python train.py --num_hidden_layers=12 --hidden_size=384 --n_experts=64 --experts_per_token=8 --d_expert=32 --d_shared_expert=0 --hidden_act="geglu" --moe_layers=[1, 2, 3, 4, 5, 6, 7, 8, 9, 10, 11] --router_score="softmax" --normalize_top_k=true --routed_scale=1.0 --balance_loss=0.0125 --balance_bias=false --init_std_router=0.0376 --lr_router=0.00047 --vocab_size=13769 --norm="rmsnorm" --norm_eps=1e-06 --tie_word_embeddings=false --optimizer="adamw" --learning_rate=0.00143 --beta1=0.9 --beta2=0.98 --batch_tokens=[32768, 65536, 98304] --max_seq_len=1024 --train_tokens=318500000 --max_steps=5237 --dataset="wikipedia_en"
Below are experts of layer 7 (counted from 0) of a mixture-of-experts language model. Rows are named router (the router's row for the expert) and show model dimensions 96-191. Each number is 128 + 24 x the weight over its row's rms, rounded and kept within 0 to 255. Numbers have three digits each.
Before each expert's rows: "mostly gets" lists some tokens that are sent to it at least half of the time; "gets" lists some tokens that make up at least twice as much of what it gets as of all text. This comes from a sample of Wikipedia text that the model never trained on. Tokens count by the router's weight.

# expert 0
mostly gets: " You", "!", " Love", " Fight", " Night", " novel"
gets: " ", ".", ":", " \"", "\"", " The"
router:107138124157199098114114085124107121144189131166137120103160137153092143129134102144115128124115095160067132168147117106138122130128131133094148091124163083152142146130158140121100107109129163136144144151114102102138108124088128132121071133134116090095137157097094171095113083113095171122

# expert 52
mostly gets: " National", " born", " human", " local", " et", " social"
gets: " of", " ", " in", " and", " by", " from"
router:160136122131101143131135113130135139091158129122142129144110099128132120171136122142119135138159111109146125135177183143101112165119074092120126149121128121094115128121144153127122131112153134155117137148161066153089119154157138165125105154124168163148090124104102146109127086101166117149

# expert 15
mostly gets: "History", " under", " Website", "-year", " Both", " between"
gets: "1", "9", " ", "|", ")\n", "\n"
router:118122089099127173170084144140112141147109130124141118133112125106112136086105078127140167118086121168128108107116139138105125124092124094111092101121082138107128122157127176149138108134097139125147130112110161130080141138108160123120138126113160095155127134149155150084117153140126089091

# expert 6
mostly gets: " had", " have", " said", " having", " what", " British"
gets: " of", " as", " had", " that", " have", " |\n"
router:145125131142143176126117147107113158177068102125139115159115143132114090120101121207106097154152173124173153130108152170123074132151093136152127116149166162152149116089125124115171134121164135125134133131126143116142118158147135113117099141083096148117143144119172133183153111124151138099

# expert 12
mostly gets: "',", " footballer", "idae", " who", " politician", " Steve"
gets: ",", " is", ".", " who", ")", " was"
router:106191145078164149119124128141124152093103106136139161100132114126101125143087140150107073147153077153172126109119124114152167148101157158146106114101178113152144133121116120126124173100134168120140131101134154094105107125134127154158104124141134152090118112119111129138143146130092093114

# expert 20
mostly gets: " or", " in", " during", "In", " for", " than"
gets: " in", " and", " ", " for", " of", " by"
router:159115127126102132109127082129164149121130119110120151079122126159117160092103167146110169143145101088131126112080127164138128130095131158121094125152120109121154089111132143127092101169148151128123163128105136170124125124138103156143154127118096126151095115164143117095124152125132170147

# expert 63
mostly gets: " rock", " The", " my", " new", " French", " English"
gets: " the", " The", " a", "'s", " an", " his"
router:165183119105144128131104132135111129157165100155153138179107150120159140147101115131133117148121145153148117172120173104120151141143142092161132099179113112152109112149117139156139087116156131147124143153122119124140089117081124115148140155108169121128087168134107190103133138137120134129

# expert 10
mostly gets: "″N", "}", "″W", "″E", " million", "°E"
gets: "0", "5", "8", "6", "7", "4"
router:113103099139116155114132161168129115086121105148129155150147097098153103132134115111145129135112149147153086122125117118137116122112145115115099129130165151109173134165141139119155099164122150126105121109158091188167156093124147081116156113126174104145144104147133144152165112142170101087

# expert 24
mostly gets: "ology", " education", "See", "),", ".,", " studies"
gets: ",", "),", "ing", "ology", " University", "ics"
router:164117105153096150153155134107124117155160146155120135135146163088169132164172118157130110113127103157117139138149144148162120093129155096092172153112130143155143108141142148155131101118102143134112123120129139123149109166140168100155113075092131119113139164140080134073102093134129135171

# expert 45
mostly gets: " species", " population", " project", " power", " dist", "==\n\n"
gets: " |\n", ".\n\n", "\n", " and", "==\n", " first"
router:180114138152127142150119147103117153154156141124120172159127159085172127111068149100141177114117132105144172108117119132135099123122144106131107115122096177074078157138131164113133119140124152137114152105141140123147124100142133099154110140113139112148138124129113140145114141131140148157

# expert 62
mostly gets: " MF", "',", " FW", "°N", "arp", " doubles"
gets: " |", "|", "\n", ",", " with", ")"
router:166149117101117150120111113131135118113164137111166129150138176121120138108108134149137078121159155115099095123075122146163174102127123117138145063177094119145151142149099108127138153137105143127139169138086095135086153097167104173154134205094122165119144119125093121195139148128151172110

# expert 23
mostly gets: " G", " c", " p", " g", " Sh", " d"
gets: ".", " G", " c", " D", " g", " C"
router:135130160160169138151139154108158125133161122142132150143127136098132154134141096160158121125143137120121107134130139124117131115155141117123152125115145162142134130139129148112132136119111124105124153149132141171161107119088146096115098122150173108131114124117123099136078112120136104108

# expert 50
mostly gets: " Born", "″W", " Candidate", " Genus", " Coordinates", " name"
gets: " in", "2", "3", " In", " name", " Born"
router:142127170141151131143152121146164103168133148120167185126169105126083146100139115106139148128103096131147130132139101102113146162165144113117122124156126164083137134111166155154074143157119116088121142098141115109097171099103112131119130129136161141152155113131130155111148148132100099154

# expert 32
mostly gets: " p", "oc", " Reg", " c", " comp", " reg"
gets: "-", ".", "\n", "oc", " C", "ic"
router:106118107174155089097099090095104113120097151180122115151188123104125145102097118194132137125121139183164106150159132112119080122113157078152161115124106125142127117127108112147144099126128079113155146117117134151139129144092131125137161134148153090096130176114142125114106118159120124127

# expert 59
mostly gets: ".\n\n", " This", " same", " several", ").\n\n", " any"
gets: " ", ".\n\n", " a", " the", "\n", "2"
router:149164153119105149131070165122115098112105128138120174098134133140122152107095123166092148130142140092088123164150156151103153124112099132080134146126162160097140121114127111122145116165120120159154175108120120151158159143166112107128163095114138102097152157114119107134145151115111084115

# expert 53
mostly gets: " This", " this", " early", " late", " These", "Early"
gets: "9", " the", "1", "0", "8", " a"
router:147103154108105179096099163099098081121075153097112133177168107122158154146137134151123158089150146151123101112119156114089144145106116099089104161120115130104139170167084132149131153124134154183130135107143145121164124149198165141103145090119151133134084114142119147110128117127157129132

# expert 42
mostly gets: " F", " M", " f", " New", " inter", " Ab"
gets: "2", " M", " F", "1", "0", " f"
router:188118127142097163157106142136125190104096089115115120114154144088151108115141118079128102116099128143166156132156102151114132137131120090170158159145118125104162135138122142138126144094125105178138124152125124140095127099125122146147121111132100120109118096124098099123084165153152088093

# expert 60
mostly gets: " Records", " Albums", "X", " Theatre", " Pictures", " CD"
gets: "2", "1", "3", "4", "5", "0"
router:101139101077156107141165119108090139154138083106121084134162107128149129150127124132107149136148090139128127152086133152124114154108160150156127098145158097133100131085132166115159113129100141108136098144093120080136112128100157167087113093110123129105165120160132159121144119136131117157

# expert 29
mostly gets: " und", " p", ".I", "^{", "-f", "-m"
gets: " |", ";", " P", " R", "in", " H"
router:074143133116110131138137119104120132104152133094154138144174159127115138153120134158127137153157135102127155107113173116083082091099149118110103105147120094145100146136142068116079161120121105117144156158141093160095109110105093171132096148127180098140144090122099096152116158130152141111

# expert 25
mostly gets: " one", " two", " three", " four", " each", " Class"
gets: "1", "2", "0", "3", "4", "5"
router:115133081143156149161122157133140139132160115167144171125119115104111105152167136101128143156165126175093127139108146113152160115145108129144123123150104141078163157121155111118182123124103107117107175148121137116135123165103140131137101105111204110135118133124118170116150168155130156160

# expert 37
mostly gets: " United", " S", " was", " were", " been", " Carolina"
gets: " was", " S", " is", " a", " were", " United"
router:128145139126118159138138143154102126088107132121149123083101108148113110146146141112182119154128139091144120083116145145170121156124147145129156162186130107148165094159168100156171174121130130126156174120109110136163095190098145117131117096116107090111115116115138176124152161114140136094

# expert 46
mostly gets: " would", " could", "',", " will", " can", " began"
gets: " to", " |", ",", " and", " is", ":"
router:088146130113105151146119159139136087118110120099128102132109120139144115139138142161152113125130103140120075120105120164112102139141164138073123152106117131129152108132158147109120134137099153133112133123134158077125118129110118144124154108146098166105143144140118126123157102091166104124

# expert 43
mostly gets: " (", " sub", "(", "/", " book", " ["
gets: " (", " ", "–", "-", "\n", " \""
router:148151145138124107132092131103106129122128111185158111109090118120167142119136162151128154141114125126169115171136123122180112092114135125085115128122154122132115151128119099118149109144099109168141138125138146124087187151105124149172103129115138146127129143123138093090117131093135127114

# expert 26
mostly gets: "==", "====", " |\n", " medal", " Succeeded", " Votes"
gets: " |\n", "\n", " ", "==", " (", " the"
router:087125142158154152157094092145126115142142087092097165103160102162110110133117122160117141173154146119105098119189102099161122172118157087089100126142104121133094142123126092163127125103123149108172108078156111162111105086125128175121137135117079137135165119141123088129119161150135101147

# expert 57
mostly gets: " Award", " Best", " first", " Cup", " World", " Championships"
gets: " the", " The", "'s", " first", " a", "The"
router:091128103145128126161106100118146148163170105140149114139150109177100124185134134133115159163076150171118109139168123148130188164103119077109145139162111131147117114122149130110104128098131147118116127081123142121096130079103123134123138114115118116123183192125117144098146125103154141126

# expert 58
mostly gets: " Succeeded", "  ", " Bill", " never", " They", "\"."
gets: " ", ".", "1", "2", "9", "-"
router:149129146122153158159152159100124114116187133140131134132161089128129141098104086145156134177114099140075096102127099130128113132132115128114090107122125155124130099125098088136102116145101102164164136103120150091098110140151150141106146100148146129118154147133088112100098080106112124100

# expert 9
mostly gets: " As", " when", "=", "In", " |\n\n", " if"
gets: " |", " as", "-", "0", ".", "|"
router:138121082077177166133124121115175167115132092110118175142170128142126112118085105111138115086114120111159097133132147109130157118139079122122148122137150098134125130182103110115129138121118163116133129113118130131136105155147154163142140118143136148148103158126103140142133095100135104153

# expert 51
mostly gets: " %", "|---|---|---|---|---|\n", "=", " *", " =", " wh"
gets: " |", "1", ";", " (", "9", "8"
router:091112139142112092140109138112171108088096110105152160128169107144100162117118156166118132152117149140144144156118137151094121163135132112114146109136110128134135074146156145131102162144154164132144083127129114159121152139136066146121139119141166110131138129102132131150098127111156088138

# expert 21
mostly gets: " home", "----\n\n", " off", " opened", " began", " open"
gets: "1", "2", "4", "3", " on", "\""
router:136112084160161116147147125159164152165141094132161134157148118156152168138106113111075153139109161145162121117090129105162097138159108135129082119173108141114159125185140112144167113087137151149105123125107185083149121134113130123114137154104138097132116084106154155122120163144086085107

# expert 38
mostly gets: "°N", " appointed", "|---|---|---|---|---|\n", "″N", "|---|---|---|---|\n", " Phylum"
gets: " |", ".", " |\n", " of", " to", ":"
router:166147142159150138142135120094146110101172135109165117134130125118142108166088096106131154118158134132093120121135137115119082159115102138130134147085101086133147115110116135174096164139135137122116141127157138125140118168118169149073130128154145133123138112106132100155127141175138138134

# expert 14
mostly gets: "The", " its", " their", " the", " new", "″W"
gets: " the", " a", " |", " The", "The", " of"
router:119144118125129134172115107076176131155101120149147102170150089116117126078149150143135160147121130145147130117160162121106154174083164103128117097103104137156125122171141164112140124118162176124130070163144106172131138154174112120128127147101126130125152159107106163152115167173090125122

# expert 56
mostly gets: " Le", " O", " re", " pre", " le", " ex"
gets: "1", "2", "3", "5", "4", "0"
router:107112137125146141072122144121104099164131159099103157151164118145098104133134111067117123120129101164162153163126126091089150131167164116159118147145134119116103135123116118092129124130160118150123134107125136108182130119113104107120120096142166113108095095141147149133147126166185167106

# expert 39
mostly gets: "ations", " people", " games", " children", " episodes", " members"
gets: ",", "s", ")", "ers", "es", "ings"
router:109129135131171140152121161148136150146132130118106110134132143129141123155138155102115136154065110133109190102118142126147142159125121128160111134119152181126179128129122168132130151159109129112140177171143131161140131121107162120162168076122109132106111129113110125125156115135103131131

# expert 61
mostly gets: " while", " However", " where", " before", " because", "',"
gets: ",", ".", "u", "a", "i", " but"
router:115138127127164132143138138102132110073165128117122101125106105096126176195089131152141118145142113139100145121109154124103154136160159152097135179146120148153132097157082099119096084116154101119145111133138120130115158165178104141129116114136112114130082144165109122113149152186125121145